{
  "d_model": 256,
  "n_experts": 48,
  "d_shared_expert": 0,
  "router_score": "sigmoid",
  "normalize_top_k": false,
  "routed_scale": 1.0,
  "init_std_router": 0.0084,
  "lr_router": 0.00199,
  "vocab_size": 2048,
  "lr": 0.00766,
  "train_tokens": 2043000000,
  "steps": 7794,
  "dataset": "wikipedia_en"
}
Below are experts of layer 5 (counted from 0) of a mixture-of-experts language model. Rows are named router (the router's row for the expert), gate (a neuron's input weights, with its number), up (a neuron's input weights, with its number) and show model dimensions 64-127. Each number is 500 + 40 x the weight over its row's rms, rounded and kept within 0 to 999. Numbers have three digits each.
Before each expert's rows: a language model's description of what the expert responds to; "gets" lists some tokens that make up at least twice as much of what it gets as of all text. This comes from a sample of Wikipedia text that the model never trained on. Tokens count by the router's weight.

# expert 26
What it handles: Common English word endings. Second pieces completing ordinary English words after short starts like w, sh, sl, e.g. w-ary, sh-are, claim-ed, beh-alf.
gets: "ed", "ing", "ight", "ow", "ack", "vel"
router:460489471493429534470495481592445440511475457448553500509565500510493464594534510522462458545449475554454458557475548472443525434533512526440537473520508502506561479511425462542523410497501493
gate0:499504478528447539440453514556467457536406494467478531465493499501500505520510452450524481502532557481451519513513554493506498454513522458543455517459510473522500514442415393453493508500492511
up0:531510515487618489488561567490581486482507513499504453506521570461478560549496467488458503550469502480511456490477420492430452422504406531453498528520539472545476460517590543547446523531493477
gate1:511457522495531505480539460480493450464516475520482427449428489467504507523608510504554489466506461516509526494434523480498481474487449455513558469474478520496463486505472530546473538488486488
up1:505507505469558469519554484494556530500504516589511466498557467499568458478425542502432513460486462488505506404499568520505548493596491531490540542510556548518539561522502527564419427534522549
gate2:493505575487491624543469466535505451497541538479502464522573503533517541567473495579540528616500468525446496542484532496516502462555467467429550463505490466569485429520523446549457518524530476
up2:476513548594507537497406511562491491481532522414446457524541496551484532467470421507534531492522494431564471457520562546484513478554471514472604547436513569565461493536532500544454543524549457
gate3:503565466447528452524467495535516475519464504484539514461536478521557454491500465455460500429478601464496571542448477494528439525492443416516495469520554454479464574496449553466430470514495490
up3:483480494504534542448562518517432512547476567508514446470527464548554501452574561460498555453432465466479451524481430482510495540500514514534508536505509556586494493496475489575499398479449494
gate4:460497430493557514475570524536514512519470514512559505468527525509453513471553477435490498516467426591472502485523418475499451519493455526447490548521464501480467457503495482607462617560517551
up4:446463417477486495484503439516455541547479485477459542451480494555509523467456544569521488490516443400506534517450490519472509472516499466478494469554548574490509421468486414561523503399551534
gate5:537467523515494557499544493490475483422465522529556578497529491497464452497468601507556473475467537492521501535502510531520540519475470567564531483523399423532528478489492544500553474498486442
up5:490428470507468550463532518517504518538516594519458486492427529523537446567572474546437526518505518586443498453516455360504513478494498504479436485486547470472538516511562489556522515472476514

# expert 1
What it handles: Word-initial consonant pieces. Opening consonant fragments of common lowercase words after articles or adjectives, such as c in cues, pl in platform, st in stipulated.
gets: " c", " f", " p", " b", " st", " l"
router:492441483530487529504521438496524468475481529408408496508550479547456435519522566507519499555487437552466520530553478457474525480494532466505616548481469437539488463529495589462457523513506501
gate0:416400500517483555422432570531493522529401452501537544495538483533478455509483559491506456457516527444414484462486436534492549470527477517469452418487525490540555509578488579531480436540485502
up0:462490425449525520510501564527458494500504480452521512462528589504508539490535476530541491496501536490524489539462514540443525474464482604514489515451524489551468477519514496549489565512510525
gate1:521566485528547461466539485464530483458454456407501504443539576451474504550535455485548495530517528517520486499585500585459545535474565466537547540437491451497562459456507494433491521436483490
up1:474518483476544443533548431479500530551490453537563531525500487550507454444468471477459536504516398497431542483466431493529397489489469537444463538471541504402493503548427488551580458424443450
gate2:492457560524487530548450469530513409488544495501410509525513541446566508531453475525490550478499563481536503570514469531492456497486492497490484505547525481551514495531534512482570522549474562
up2:533492467551495463532482547528483511497538459526624582518568477495462490557489434503513511521499531514462483436488494496491539563522522486517504469443495498531559459521533559460440439497483479
gate3:502451562452566472554498505430441512517509530463496474522428536444434509512516527488486543528545549509517523489496484438515542510487539478427460467477487523529432426509486472506516479517566459
up3:559556483499526514490422517546557423509459523521459498489472497522484575544488557548515598534434511456512508501470492526467444485469493480481504498527505449518464489532457500477501478493451475
gate4:470463491485521442458532477501534487515528495522466510521586459511520445516496549511482506541488473610558477553527583543562529535489540542509525487555386521501542401426507519471489563456500530
up4:577440466434470436527526523525445550548509577530497511459569436471552532492583467486548524502554505534510489494554453509451511448573543512538528434531519438519458568562499500455562503563496454
gate5:492417468510465517491486511502520430490482505477458557546539525483470515455404477505516507484503475543458433496434488510444441558561492525495532546470507489455480479521467532472501487528531539
up5:460506488490528488538529559512602427520483470482524516529558501516496506509400508538538515476514509534555589593480465542563489556465495467476519506442528521587495521444504520481497484492490516

# expert 24
What it handles: Verb stems, past forms. Verb endings and past participles like caus-ed, g-ives, m-ake, gener-ate, fit-ted, plus used, made, built, due, often followed by to or by.
gets: "ed", "ing", "ated", " had", "ted", " made"
router:534498475484492485481522521521505457457512496461511465503594606511518483522483540521519478517458490509406469500521472507469499466531498487489552560592460469484516473508482498473525515493512529
gate0:496477543482485565429513502478530483534526488457493522524426427540488455444483488497500446485526502522494499546498462538590457547515525480530520556495536423491532537478568550528538503496489511
up0:499505432477508550479596485430429505549447507460503548572526406516562519486488566457487511494505495516571533498538434416554474543550459519441477542468489466447493531448519516488467474519538448
gate1:543555559481500560532473483525504547497506541560575435496572579527490493555485508534473434493427540448499556441516486504456528531509517489563533472548500517475487512541460460502450546463480488
up1:523404473534566463521519505472498537508470488451469468539483460458517487526524573464420483588511545514503469510508490502543487490467532496489474460463434522483396499508500456455539468495493511
gate2:489501495474496511432545470509562534467489534513542505544530532516467492536426464445397500532482445522527572422547578438509496486494466420491503468516424455490440453492427506510461533521507538
up2:593573593546546444464438497524463492518476540536460515505413472484541458532536505504536462553503524470491446556516470446439463455505501524453488444564486534493554530448503463560535495496512503
gate3:586518474532639527490472517482482559483537493547452526488573470527516577485489468503529481510607494471586562540517564483536495422512517505497449516444535491582548536478472574474397481497540487
up3:518467487546479508528508515485558510513513426496573544506490479462467427492500462555441513504518512434471512488502491477498515542455538456568499526427468518485444463403562515490576512568539542
gate4:562466500452513539530441453475538480544443490450496523497458492461486493495483551479497455484473552513544457433505502525535495455433436568535464439521598469525609565534546503442551458506492477
up4:475454454504550470513538444520421506506445556470380505543530439445468537484509443434526472505508481532538435546486484525550524463499446538502569522498503477445451488475553525501479500506462515
gate5:496466475552515495519432512483544410449545522520476453557489528507505527469546418511469458559538588508518447512484520478498445429507461484428469485482489551487517527506456524473524466478554507
up5:514530465495448466519482462503538517454520560477472448512476518531489529509483458531547479591510504501494533468483498547501525429396483501469524434549485550506467526531480484589511514445476561